config.toml
n_experts = 96
experts_per_token = 8
d_expert = 64
normalize_top_k = false
balance_bias = true
lr_router = 0.000663
tie_word_embeddings = true
learning_rate = 0.00246
max_grad_norm = 2.0
max_seq_len = 512
dataset = "wikipedia_en"
Below are experts of layer 7 (counted from 0) of a mixture-of-experts language model. Rows are named router (the router's row for the expert), down (a neuron's output weights, with its number) and show model dimensions 0-127. Each number is 500 + 40 x the weight over its row's rms, rounded and kept within 0 to 999. Numbers have three digits each.
After each expert's rows: a language model's description of what the expert responds to. This comes from a sample of Wikipedia text that the model never trained on.

# expert 6
router:553493532501550577488507502474505502516459442509564488469519508527486458526556487480522428498457521516440441481561546457438481506510475520527394457459465546490377586460474462458480496408477539457522527514570520496475532463489465489470502523515474511412548501437457555520523490435508469465464514413483428527457505487507485433476554497500471550480516466514438504508498449546450556490495
down2:487489486519467442538448522448512517446552504503489514473470479532538551484475528419553521559528532484456562439629512520503431573483519490426464494546510469495462531527397510470442491516485539524509554494493507512420538508474509483476506520515506589471514552488424467491545451480483457514583481493529508526482540545489502505511494483495452467428520468475501495600577443518408518516465
down3:482485532510456402487517445484515511513488521533503508509509489575494523523589491484476526500596485475546500392519488497530570491399519509540526476521444492548556548524524523516521633510501517471472491419510538553453475531448542507441482488544452383497474532468527461462472526504518488490515551562498503532509459516516468485477491512503522485500551526490527514472557554572511448527405
down4:557540521525518504488447550475508468514447507479489482552549483550512392497493438523514539460549489565485510487551464501476532511490526510442523482439505558574407517537491490455407478487525481442533536407451478522531536492515515602595477442547487529446441494481497552522523499476555504515449483507452454560522573542459490480472535558522475502512461493485519532496473443492551437454454
down5:419556519500465544521493449430549525484458537482506503549468520543499524563518434442449515453512425528537502432448518487470593531458601505500537523486473545477512470466540533486414504509510557434473471471423448588484531474530481584539492455535478494495423488449487490550470505501535489524482479525462510537527462489470482489450491488442543509531461557456522466440448498500588494528475
down6:513539610459520530517489512487510470541539552477535505451526537464515538476521460488483564543434500474486586455559465524517501502575539477500480512533434489444504499524485559536516495513548585521381518488465480539466443437522474471596494498524531476445435541541476466514538524535445507442602484513464497513483430486452527556530435478512537495453463465511503460542483549528440523493489
down7:495463437460464427509445536524483519462515468400496459490518488456459509508493465471503488456456499440544482530447547483475493459494531440486495582536448503447511505536555553532555517578498575543472413478542527509500543552507550466512547492481434446523511557510475392453457477451559489475512595522472536540486486497545490539475498473469567595509541496479522541486493517534466439516537
down8:524543493491529500557477500584494433462482438465554494517541551505526399444525463534485523465562490485537547534481447517567548491565537449513512486466500578515481460517535509527510539499520556505492496447454513594477593513477552462594552500523525529504408478529524500485468474437481502517377501522488464536499485496487571513523482545477563486482514430475577524493465493450505486492470
down9:474432504533564497519456570469496542472458544511497431554516549503511459485541557458512484539594519466542498422473492499454465566470567603448510490504450490500491538538509525544509461483462485460504522516540532503456543532525497538536620461460468465491511543515488472548539500516497490557496543541456550551501563579472446520524473529534507527502499465529557481433554446462556447432473
down10:482523525497459513461510519497467512505519497565534542501473519458523597497539518462491469436462498507497477594492491517533483487472475499433556451501476481531541519412491466472501532547483565519475464550491484495511423514536459475444432570416474567499537482492507483498434493453544461557577532512493453490509491542547579476567507540507445513444506554451465522567523465513356470486486
down11:492456563496506547478494490451522433501492495529501462515528524570576422509467505576454482513538444512526565487541476471508474532462434521477478479521514538570466532437429513546490500446526465466528558508531477483429549500477531494483457532515594483537514437539619512536508530556452511480523469479461525522485506441543521464489432619510450400488504459494526509486532547456521485500485
down12:508451527516492548549452486537515434470506564479505552454601528447458414531493504522526525428441484480502450470529472479487436442495474477491506534524469471480485472516531508475468472601470470462514503484525471524417500524461564487510541469477505477421498480570479493562522525592475524491580540459548470523487553452413483459524502485511546536563466463499450479551436408500488532522474
down13:608571519494548522409536517552423542460563478557504492545477532455538590442479463484497524468501522502477493576471485513416541534513561450469550515487520456485511462489484493483526520505471530530505509463414521455543503465487501532511535541464537470544548535528476512474504410450517572588432519556522503438536531582503481538532506456500489527482527478545503459518527527506475449480569
down14:488494482430484533501514470452479493480528455503469510509505502490488515521559529498468475516493424443513567562474542512482459441486471399507506541553532487456426522464433455562539534621509495472488527576545533445372500513430493440465535530504595483495530481484565438536527492499491514489476444483536524541471521491510550498563517536537525465569500479517490490541496566485472534555550
down15:546444503462546546571543509454484518427520444515541501585438556488468534527507563411438464602549533460505457423490597523464528545553532456541491490483486508470522514474539457479552468484493484534492502489461455461492513548513531524478529507440507512520501531507478521528492472494454506574450418453489570521478521524585478534557487555472495519490440458514473492496559496512434474476573
down16:491527497540437536490465461402531466453508485488492454485448512503520506517501551405499457429502422472529538554512489411500457511493570500530523532477463560507485521498422497530472506535498502462432527484490514516468536484493466468505500485538534476507462489444557415558532456494508476494554475512489527545490494485518510399470511555431615447530411525491445507531489555442458531504585
down17:495517383480451481508425510431524492487490432478535515514477531524561498472382408492508494464455439564496459461465569454497513468438476477444552565540504549474458558515491535494523492508546461468572439500462524513360486460487541547471439515520503540536451523485558494470531529472535495530515512493487536477530516499507513535467504502444526416490499496529520564473546467514527471498489
It responds to: Short name syllables

# expert 53
router:540487551498553541452518449466512462433425493555516528449539488490471489447526525474519566477509443531483548516400556558430462569611547520578529516462504549480515438534487494551469480511527499538529455462438507474554525447540523506526466511466460581469455519413490465453479514487458518541517513478535475528520505405479481518488476513560465474436486564462518483486531506466543478508452
down2:592523540522461518577455472501483540484500535515484544462572476480474400504565564474485427520544529441482584484484534498582505539484462474486507576536520541460523555565553491473531459483469489552510459475480514560516519498479525465456452526506462473508527421520511471563516443445501458487506523543548556457503523521545426569530515532526484452534448517481522463442578518519472496426497
down3:478525557488518446497488531528452541512512559491507488520493494518509533446539495446533465430511534468512460488506385571571481461470431485453489477528498533551547554492458555463486431563497516488529482537516440545409502585496475536568499459510491477577550475560513523522547540482505445500531630529415491507508455503475522430478521505537469483529524553493528503493588466516471501489479
down4:535514477480434466485457498548508489575540576444578477520471477537536433493476518439437508474513526453514500494501493508603543459483466499492525553564495495526546515496454516460531521458489508395446496556509490456429560580472453471470546543500483558495530459562490461606464431512524490487497556570503537492506513525526455476511480493462546507544499494512472521542485541538439512414563
down5:562478495514499483599496482487474498458546502545501541551507485515440449494606555493439480490578523447499542510507536489531506521502550515529534575489557588504529558555542499497526434535507482542504481444461517483499461477514503515486407593515463517539529444511495462517466456463477503523532491527513570500502513537512498612542484535524492467502503536520578467410512603443483454507471
down6:531565523532468486546541509482422595532464534447517523488559534452461471468526485492544441488519516481515465466473399473526463522504461461406519537509469561537524487485468515472580464479588517586519422526502438506566487564518499549513490485495475503530578433506505554458540554572512487512492538476462452517554503517487507490432520571553542455509494512455537539503534507469486485475434
down7:546460497475424505537510503537447595517469509501398567534540533454476542506468500561452473471514473507519568560455502460531464540495472494451493521485524528500543536536529478535551517477480456576557431482467529540488552513454486547482497469560471459593567411540421543554519529489541493503523481542534449535507547488491428525440553537517444450458504514494472485453535489535491535452537
down8:437546474575505484521484544456501504450511483451526483502443465519491565465548513474481536475525520474512466507482525416532448495511508482525478524457529592507527516456414514502510432453543467453468457590490495440469467598533509449530541557433515570530509549480535509447471495540430563516550478482417542471568460469476506497478465527504508501479524535489559517510548597437514451462482
down9:439491502609519500485461460533545541465457483447511557521477452528477567519510472477511526457534517527514538443491523523500552474517554488511507593476518514536543542488440465532452509542567486418520477581502539420529586527508547508501461548488521520477524539537474482482488440531457550561519373513458526536524528458493501493439474521568494452472491560495571500458540541513522524457562
down10:490499502474521513488578471465505497528518482509531510573445470521453545482527494470539543469468500556550428548519490495491458493472509561500551448596602497528536463465466524470590441495521518544513511441542491492457401587551514573554473499510428575559511488480555538520434486449476520521539545476492470501473441536509569535491468517468520521520511517505493547494441508487540497564416
down11:555519478530461583477505526377531566520532469478517546491510504441418486465489508531498526473509515404527502484450467433537420524520493472491509506498477525398519479491562542485494496461473590523543497500536486556472490499456466446541651438497447513518541479542523540574498414463493496496484523544448483470512514493495450503526489523504518547487516462509469486485529461579485484462490
down12:529540495517456509491486456549472508558432591491574479470561516473556457511431473453542456529484563505522524493496487560513560477475464541387522559572509474581544463475439484456519532461538469489451494527548488487533504597496558565423520447504497518469459429520504517531529485564548495491488522483551456515526489548550511420490484520549526462521449488471485555556479477554513517486497
down13:561503593518508461559472479473501482449529473506494537512511478475490402505602547487519498502532544477504536472512480520546505512517493458486475571469547517427497609530557503514503477637498496546505461474439457551529452444494480464479468515477463452483475442507553495499532445427477442508510510586484549502504505532468515537532528492559476448505471520502545419406548540492486466495487
down14:469426479450490531513531529534448519505574471477500475600488562485441548498513444546501533467521479477575431538541513502574443480511510520502465421537457500513480508482521532433496478550512578462512548466568468517516437524514497499567554473480482557582505565468540566495485464493555466489539564483423444509495431550511517437510473530522540554553536495482476504524459451449460511535470
down15:529481501506491496508469467526517545492425534477522533521525531488485452526467502433477489489526485461495535425490446585516577459487589538473481580560495490499551505523522523452415426577548494445552509551517456498473574488574482450473468482501531512434479490522521469478520423471498512554511445556503557561492530500519462502469486540541476522571455447559621512519511484548502549511526
down16:526442499489483442624509539496471482491532509552513491589476527514495463522559560497441450476590532428525542524537556504528517483513564504518467556484538561515540524519536510495488483527518460525492533475454500420536471507513492530519471553484461519569516467526445442488477470472495521549555464525458588536521542550485471564519465545463542508485501507519608521443452588431458470510526
down17:501523476573514594526389461537575585459515479454453538521504450496458535522530501487476501533582535481486535487440538443517497519479524480464564521488576532522473531509453528531547501483522517434485512516515593500543518504476569510479481497566528548498540526514466498563469491560501527498479443568545458510501485494491498505613496508543498457378460550515488456457530530482554479497503
It responds to: Year and date digits

# expert 4
router:593457472520513554518538548462494443435439470551426538492544558558437508495481475450529555512509487439512530477434519444482543600490523478519503495484540558505497428532534466541524541549475483548516530466432395403542497507544534462489478484517524559477459479528520545442532440494508499510517540454520463562482498530469517515499508523522479482523565453483459555475517595500463460488510
down2:553517540495525544527515476544524499498447578551524531515488468485503530464565532456493452529480530498498506506515526482453442499551457443503477532563462494489519440499513496537493486504434544512472525421551559538590585458459514565523429487534556519522511553421475482491478486445536529471537524498499504524480575491601560439476532488513407501594537466471515476493422472466554455546514
down3:535547519467524516487528500548496512539504414521527452501499499534474425518501524499455443511517583483518464496477448495528495537514519447525538608430515451526528540570514499554479462499427503549506461387566512518533515472504555483507485462580425532467492496433421525475411513446504501567503507531436455464507505529497478493514429465502497511504531544545548527534421536526522420526480
down4:482562429472538562499599543495503526504544535563502531543480513460487471452515478484476446503489554532492400473450494507551472456550487474412507539519450467462493462486534511533504448595476544482513548471560483554515495471477483516524523481523515480528488552422475514549465526414553465455441556480502508473430508514553603457455498436513482482524549451518494501512423453486515445525534
down5:558548461497543475435564539504486481545455533486508476534518522523474492469455516525394545451464414501482502507508472524438535529510467479529432518487474481503556545480478449503474440525491474484457514403482540565501557519404531558541516520544512539495488467507425550461484446512502500537581563569491478458534499453519455478505497507489400499497506511550560564428490469439453479471455
down6:452508528527444540534523526484521461427497545497549517480496397448503584456585555469513498450457468565477486503535489476452387473504460433433510504548472540514551375452471511523516545434512545518521514564470544494443564521453479546498458542442580558503518497494508495466529508477527498502456518473506565553544503545491483452507527559558526505527475468507454462494491503510514493481512
down7:543507491494557553479511520527521572533541476467529526500507495518433515467519553515450538488602516456444537513481507412540505563479549423505534570464583519460465561497534479539480384502470529590466500453495535455477454440495547500490494524504427545474518477513473494556465480514534485472545480500495531388503503475535455599568449515483485519453508515485504478501498564482507486465452
down8:408547406522532458540548499482520499593514454552508495522520473498501508482427475481431546490500528554475470529495571497564521488507587469541503543458576481455533535496470466467548429522612475550566535557495490473504453531505508445476562523489457589523503521479459460465491479519515472495451539488516530470533495440464540513436500483525575428445449550523475531490514509480516486533473
down9:517521597471417481458503428501496513498431509513505457433576444474535484464558540532518450470496562517495531542491416533446473464491461488485482543505450459480445424536480502479534547479453572574481442541513501505537540511448544470524405486525518503477587504485459518504535513479488534563499515476494540560493526573411497438506472524501507525527473522505476548550489519584511470522429
down10:486534470478466477419532475499454470447520485499476449516552391496461492468502535499409527481548542488504475507508490510481483467537522522562448540503544478495460431485457499506514532540468553499491462476448501489465561451462546504491466497539438538491492483473397505435532489590475579561509602539466500537542473477408435486522495528485464480564442523504528511488487579522468457487418
down11:495546505564511525531473525562490471465473500499587532486483445543517526433499547462460566508449492532490445500543509399504448529484485413510516542538493559458482469507512491511557431496507516493482506444518510532569517504484512523481441557461528558500483494466509508416571484491549468464513519468490563479456530550519543429485488525503411483489483436571464549480503577416474482486389
down12:519480528506462495551450470453504427393465521444531503540482450447478537492542489467496508456469514500499488556590511470487445456509506496502520520551474498500510361491468516495540578438462519458496493502459510504468555434457513547430442515456545537535501505474458458422563513494513510528529494488525544548509486556500458469488565568484426494575431473515484446530483586481491516485452
down13:535417461492505555541548561476529491489533518515515535504463494456535510449487484488464517499483461568535556502493579419453460466526445427487413476558505577476497495493519503495509404473540529400522513464512497478512575501564447499485452505439458539562513532533597512543518480508535434463484514420500545486486569463479515542536469457525572532524561518528463476494465531526506492526540
down14:499584450516528463490572511542532463419482426558536477541500502519527443415485535456467541534440533456529408447462527483503441504462508428503486554508493445546465517522536512500529460482440532466495503424537514522519583489494506503470501514553461527475476483464458531395498499506518507545492533510451502507535511545481502440450509537506513439507533533597495578523440537473472457517415
down15:500586448499509492487518491495509505443459443475485520543487522470499500466525530488458603476484440518479466536426503449452438538460581489443482548518517435486555583430464472462574383475504399541487485473504528536484519525530519503489509513522464549482486397477558494483459493462508466575509496481507504475565468494495486490542472541513503486469503505541462571494489495427528469482403
down16:437571472517545492550570534497545557587495464541491526508485525514530492463471518415424509495468514532454475507444573438551535543476519413531486552431535479442544562497475471493524428538586484530508547515512500469504488578530502452492532524501443554510492502491478481448504503486595425512484514475515526457506551434521557484440484474564580463476483535522485554515509486470558497511494
down17:502593509481507556541497483536545495507389465472480554514488469498497497494457564428440548539467493475501450554495565421521447536488534494492496545529511500418578491483527514526560409461506430527469516460530514475531531506566552507491450537542466547523471463442537473469526475535555487499540490468494520465586478523498518448469508525498437466507507464497449544502483572451579478482410
It responds to: Digits in dates, ranges

# expert 12
router:557432546549407499561527511550485456494382423467474457519524457533488541483487510509539548550443463504488507517451436491544462556541520517541544538517514551468565533476536544486529564491476473486561520491438519487490512456477566466494493537452548500470491504499574462470520477502421549542463421546484491478594512506457547574493476451549515505485449496525533558486507530529538542456512
down2:414588515540509488589561478537482541534447523466597533476488506501539485444439519501515485571437520461460428475507477555485562492525560464529552466458522424450543596518528465489531492490529537567463509443548479497402537535485509483552507509539515520521546475465504522498486480481493499481524483532457470425555517595474486522515516511489566468441493458502521485469462488460458528542458
down3:534527534506514589574544513454562559515452564509513518458495538532565480509407527466503449534461498420448505527597532519466487452494491500435569572524507425426520437494525564497485533501492536576511512594497494467530508522508501513483495480489556540513502509505528508548499420475531537435402491455525554500475487521511487489512532498467489477481506451535481524466413529518480567481548
down4:524434478484526506549501532483533503522544464448447480496505452491492501582477510465592456534422423520589534430465590492449525501464485497536532498442497540564529518525509487450450499536518504508474541475533434534377484496533452507486467553564495470478485548518475474491534508457493562424488534469540511560551458518502446483503472522479466445533473512534448462483584525526441495509430
down5:563463547463452539505455532525531506460524563530506545531531527451475549504515538487428465502534484488501476530514617505409535487427494542459513583493472521448486444505498527534454482459489517584530482529541531430573520497530569556471529435473502562505497505548419525467547451507506507477502428498549499499431496537458423540483538489425488568469527508535459479536449543519489513514536
down6:485519507518521554487521548556562514530444449474496447463472500505586446561447516544505422524438493485480516497464531520449458483496495571526508515462500465487531529476510593558512523442457489537473462514403513509447469525517495503464496481562541532540519562542503462518491451486475558508510492516561626506606498501541457503518450436450483494489482519545481563465446459463462532459572
down7:526501491506463518459600539452464505529412478520531514504559497494539555453481465499458533561499480517447491487509520517511566498498499537549492450427465438493484449454524482537568574544497489498502593447522486500414566530472543493523489542487453515515479447492496464516529505496612439466483477506514501531493476525474483434498531525596465491476495467545440498465649494465476532467500
down8:529464475483524642548544479459519467439572444429496585503435498464465498516553530442544471542555473551501488502474521520494506491500528515445473523564482485479497464496569525486539425532527472494488554492564425559438501515544527516390527533484528503480476541531497549515577428509511491464490517502472514535524444526540544457524484529508444523511490508567434514553503559536545500531507
down9:512520551497497476517502518460511522447437509529506530468507525499567469448440464532551478489502477454427527537555451477466474425488500521507494591485463487434560478484493526541425588482493503594521481599450559502486539479512480558453492487459528523468541582490479465487486494475494472585427526465564453499520440560490511504491532563525479501478470507584600504496482502437445500499463
down10:419498464461494417481503481512501538510567562503548472532542496503559498548447546457416496467494541518550517527540542517458523478498441478449573441552486475526494479522517517489466527448476574541499495503589455469501561475535470463551514502550507499523528447485427508533488516544503448445569498511385548467487496505539530569511499479466533490505483528525430479460398518558506457470572
down11:532500510530469515574481506535465481453405479534445527505559431416451470426516526514485470464499531523465562483496508526525410501587510554553448494478551560487515531518531558547540465500468457506544477526412569428553497567488531444525514494523503481469480501448519522542559490473516465560478459559516507470512535448443511481500526513568490564510533500476492544436547511503479538438572
down12:530482430403527456420506458447495453487471545507524502517509546546572522529436446495486550493519469560516465551428578496481563476495459514385566470507451401559471434481495496509519467450511557472478602468490487531430500518521477487533493451506515569536491422520455489485462508498553506530516447485553532507541491478498513522499493457448458478486460477496569476514484492481561485521490
down13:498539492531458475593459545545539479459456471469532506498505370485446464492464498483563472518524430512461540462493530528488481508489497490487477531480547525508552526496502567514530515442504486522556435516472527486386492538453559483545518533553581473466545513403515513466499495490498539500469466581526483562593427488415508502510493479510486509532527447535531516456519508531474603469475
down14:472497418439522470538476507492491401501517521522527553482467401461462548492478440493537505581466512497459462463481579508541522454550503506444495453486512474470443488504519479414536495467521567501491528531456548476443512554462553459578489567541528479551493489484503516463489542496507558482526515532561511483514484556406407442465495441466475521514481422465549469460496511492554561524474
down15:525509519537497513537492512512518489454485474467535483490509441428535563534526453501542477514521467482446485498523463485517475469553553457512497583501499564484588482516451513535490503502470458614542419501467526492415538512501528535442520592431566516487540539489458499459463485478488575557514498512456468461603392600488488479533494496529464520517428524512557491495435496477494498506460
down16:472471489513522480440521451487407507472529402413564516445423472485478465518602500581513430500533503570490504513493389550547484456526557470516504481531497500519510476520507537523485474493530497549544460486485477553432545468538557493452494570448582526495545472527489534493486451467506488565517545484447477565540459534561539487546494528557488487516435510509453548504456477483496468501492
down17:499539492536521529483548506466461552489494440511509511499626499566449509473465516493442557516514487491495517496503499538533492506487468490526472417416552507452522486504536533489531512481540560446572552509526479459532530531498502495534518542472440533546400477545526508554522501495579476480575545536478490507423517479520475538502433569561530492512527424447414519452623502533475524499529
It responds to: Numeric and clause punctuation

# expert 42
router:416454502517477465562565467524509505461410465476535504468485473413449460467512474513560496553420560479481511446532454531516446531520491491557537470563490503449519499458541553433530537529488538531517444506449498445457552462486521473536460517452508390504494523433487526492517499524435532475486485521423514412571505481425535533510473452508533461547478494518527472507473541467501564454546
down18:525535490495551514529509523499457472514479500538578505511509551412528595519519501458534542500460477534522436484558538462459573485490527571529459468451483448467430549449477524506485536512543567480577503443526533534420460545453587476511498450502484550532464479472569474519542481477590497489526485456496489522594482492516473454463510530560524497468454489561526520419590489484482472526483
down19:568514467501561498503492521483487518466528484494448433557533465483495507513483537405488463429453468561503568433544584465498518509467418495413449507529443564456542452489459499461496477534511507454461546534499497437354480479473502520522481541472455533522446531554515491534525518528509529497469442512512462501521433484542512435590525552490455543479514516530511480499543518579509512530524
down20:535563574524514463506499477470497495451454493432515494536477488476549514418482503553531549453517525458484431512435501536532471544494457486611477467499509538540505511540549488548510493458448508577469476463513488494523424463517495529521479522542459519521537481546451438433501464472491474487593505467403496531546529468442548551462495521543483419569489453515487535447547406468469551469475
down21:487518543500529491513526448504455405501488544568484472547496517463530464445519490539483462549539515489459529554497439541518542524510503571576494489487495511525480524525510465525353492591458500596475597471471462568533517497540542508425565480474538491499588461555554499476567476541486493541475470523523453454531495512492519524436485516480483483513513519549552527507466480461476567455463
down22:527516516551524490547495461480546487483484497501479501486547517523481473498615447481571476498399527487442487491497538546514433529516483532531536525509444455476561486541522529469484568521393506602496478552498522415521480516506491563520401461488492515530497553477529477514550466470439553471457478585509473519500483457533574483583500526559533538466522545487478434474443515524532526500552
down23:584497503469540407511538550472479482503430564439566475542475529456538535517458516538502524434523563522542444485446509473523540489522453544573511438490495522507416502491544484547539450445528546572454496475492481475524497512502487518470487531542481616553522496536493438515516482508444513428571493471412474502517521483496502550484483468510504467508453478527483537445569412520472522480571
down24:507539503465493521444494540501522588500497504476508486532521498498511475485589433437485453554455422489475499510520569505544494560523497507516497498586504472487536440539513475424473528520445550556526586517504507446509523405465496564527450526428466417457539568505562571487538500487530440532507516523505438509530440515490538431491480506482494483537512487520457546469420464516487476604484
down25:502464500486482473519537503535505487477451442454530515477481511518478519467483509413508449464496530554493508480469541482459511538458550519516479471392443522519441550441463536483525512521491478503560458514512502485294502517478541456517511431503443467485496528501501476450553550461527582452457476491572507486541418496517493455507519509507548566508415511508501485495508553477544451554511
down26:577464533406476531481479464507506463501532518569512475496498538472516442536538432491482493463553509455557509463487573520437577486507545534437470558505534528541360532485520475492432430514541467449526582487555451465364483528552473455472527468514526489493512511530528493432562481513549533502489529441547473548546463501520461467511495516489507527520482522527524492506445519521512500491458
down27:508524493568515521554489505454480450492507408466517559514487480405489536524552474547571572546469497533489470515538456492510503531505556534504496448486520430499484473496567468542521591551529542533519424456509538524560499572447537441500496533544530473534527476418567529547476473447529490490558496533505554532579522464471470439421509464571533453503522488501498474437555496438518506491484
down28:491539477476443546478548558557546548478528511485465444465521417478492485567484513415545492538477451537515534485536520534516495523557520457486431426557513500483460518550496467469555487439573469490549529511525509443411479463496446518520475538516422451478495533438466468396414540474544468459566489436498498520516456493477532420519529450486498444537502475516478520517463489479472533509569
down29:492508467510554442545578544537547585494464509427503473504505518511496586478459589445565423565467479517540439434528513455500533484505506444552544468484467492452547468457488590482474535490531531519536433475492527538485456500512544491512495492494465516474450492515488470533549504497495443510509514469432502442467467531506523478564569523538479439447413467501453539420527437504495453521563
down30:493484517580517453494524438416529550518464442436543493444468518451485406459469499584569491534552563464471527534468522584514501513492460510489515474523597489554537516504537470538526489462496463496490431473558477523559496567576424470520479533499488457477482499507498479452412498467536483487517527496524557479488476488438528487490561430505480405518530480510469455525549506508517575482542
down31:480467493462498480550481489479439445568464464516487471483584531480510589532477457500482563507469509494500510529471448454478444528519452507525472479515501474413534500464583443581556466483523492599417481489559435531526546522404477467474513476484472479550453460470525427532496486502496495446523472522443488551519539485450487427469488444461529468490584429550498473481556491513473518449487
down32:485535422526522447546504502546467460506508542596512546527453549522511509493516547534519493511533529489442515482530456519531491525560475541507497514452514551549509503487452599538465479570517498447520533444463500509530529557564529441439609483491602475467473442458480541521554463507518497554443544534538568477473471496564548538500471567575536511538451566508480491561496519544522522479502
down33:532469477509541493421475524515509542555520470617551556437466523468537500493561473492551526534444456491478483509616527549396522526523523487571449420539531447429466412513479460496495519508511480519538469489457526538566484510482470449463518507465489501515410513514466461489503561495490465528591528492495537504438497467514499476515529460581504497515503467505503538515537556558505429528513
It responds to: List-joining conjunctions

# expert 15
router:478497507476526561466481458429420515458475530439524506456479504488550505390460464493463489520482506552524498601525473489458524450478521483473477496559466490530456542452421504485495497460548552499526461551564413563495500459419499461542532502473481485523440572549462581497535482467523515501501435492531464458394462518510512426489516477515429494495455505544461455525493550513461448465513
down0:498533542486463511491525417499499482497538537566529458465496441480540592492467459480499538529473503536493551483440481502436554551518499491509517426482471430425465502582532532475489566515525529485535522458531525539499560441448472574416519542525496502555471451497536526446497435481507554534561495556520451495516547515493517426498439556492525449504487519421430530505570426480460526489460
down1:501481502538485442487506523518534536483498482527547470548554451524530518447555471479450473470482528505524449455470506514502528506460506565487431450415531623502502532541524518492507440529514542486472449540410506495397510517506479552528516529517447454475500468427562463463513554478579477501544548546518568448476398482505466527533537534553549558534508470527469529474568471478530573516500
down2:525492475484560416559562513518551529518495503515482435518437502520487583533510535452574504430558456419518521454493533488522496574612549475492537477565438462429464561466486451573525476477505538483494477510512515460443537530523449482465490537464435518493532523517436511486480454457511469492471501569519466526519506497479497561561497498550479452428597513525500487451462481486525484524448
down3:546494565437454512531427532461433483545510535544575545523471479515513605455515456506515495572487479558470548434558441515456501501549533457489539501560493504491531509503494492513490517439484472530527496496504498494608468531515476491494477510541494537567520476467460478449498489450459536436487450521511448415467552476542477450470505469460406484495477550477570457533479486526580538421552
down4:497556496490447497526498483523549495558558591536567522475478518492523559535527499479525525534500425424431504541423458414498481531506536510499494442479451507490511452509524528492496493548532503488585528514535473512478483480478436527473518620503489522580591513515492511494543453494517579582525438498495573492519453543563547450507567548468503527486503456501484559494518489515506530549582
down5:539490468468568506570519553519492498538418452520512498526582496463523461529479495421511483499507482516523484489455532514508540504495456475562578546543470417541487557541529487473577510465484519431472487480505543465377458535528519470476439576417504502544504501530576494532498502479546428562473531472558471526553546515444497478584443450488474479510512511545522498572492482517518440504487
down6:453437536470462490499482586546540517426550452497543452530581494530561524419562551521489500468493468496490433525440513494468474455513524534510519524495519518478441500527561489493446455596473566488597502435502487519447496552534454496571416509535484520502532474520488395499457479540525467540499501558454527464558443493507549460527546535503504508505520466448561459519515550495527479459472
down7:557500466411458491548469452478487463509496486432458526499529522492502506527506493518522507474567468455519439521542527562539492435543453463496480494551473508447524462520465459531531531456511484491535437465492557442538438450545573448479417496451489527447490537536472537483565512459493397495441554502482425516428480447512434445585478491505432530493583458483519463496466511552506453483509
down8:501532472557510468536462510532490594499480534480507540569466555486495539487499421532508502475473445495455471528475493418592539483505581482512441527497412471503552449497518470465415457486489461487508520547536455481476566458519490517456494518415504493455506484465470485542470568503572507446446477448522524493396544531453394473529493603499475491448490487520494536477461466491513486515522
down9:541508487501580490469543485478521444511468504523505533478481515510468424529549539588484527486496490458510553467481508545486571533597542477512495588466513537524440536531523458563525609504487459585432522459506479534541602521464489556559479506521530481448458446525481469562443510501552537499521494454477529506520529471463509522569471529508431478479429564509513519441462526479460454492456
down10:500519533440567479520509461531481463487462495515486485455508567533493561606541522457539509450534567450480542498465481520545531451461494516516474541455480493532528520473474521537497456524459508485447509474430579535347498507510427545400497497528524447514519491489498505518506499485426492533487547530470468505457505474520468475531567504469523508523578536450477553405533486558444571509470
down11:497451478404457504485507510511499494551514516493501463551532504559495506426511525509461495565414435507547392511542505529465451492493535436507495416569490472494465414503523497496458520497488537567592486571576474443561533501513473428566496469461533428535458506527497468522499500455525504539531481501482472498548530467488527447500527505415494513541561521443530453583493535469477518466527
down12:516509500464498488554565445534495467481511495448487465459535442497495496514460539514549455437578449480477497483509510491477489458494491479559515467492490499462505513486553463548472593579492477615562538528542614512528560471479512491470520477486474506469517453488481462575416509530526477435456510472435454488473592489545500529414442467453507521499477434538505526542439464446523533444515
down13:517517575489511490494489496500456413587555515544486552563481564442529500519566483469512557503506426476489481486416471477571461538537467427564456548511552531545450483498479473491491541469497540521452523550508578535548434420528477539484417535507474500434513484530510443591497476473508443476494480505508435479579501479537506480521547521449463455467484476542515451527432515539506491513491
down14:490450522443483528446482532545507484487565462467483455566520483539459449442498562508479535531526495490523473491554466514482507450476455527500530524548490584520506522465558477535495441465458525485498534447498539499473500566433543496486545485527501443501413478505492396532421498504492515453541524496441447469491547445504467476463483561455394455542556500420491551566504543472469510393510
down15:585468465481492497545517547506506484553576448536512568515493502541562496563514467432480489479463524470442466516490498470527505489505515493485527495514467458505515518586514505467556430516496512408486542519440509464327458497481464504426523582497475502526520477457560534501557492469586501597480497477537533508508547519449517434568486533437491512463529493515521547551520483525504488510502
It responds to: Mid-word syllables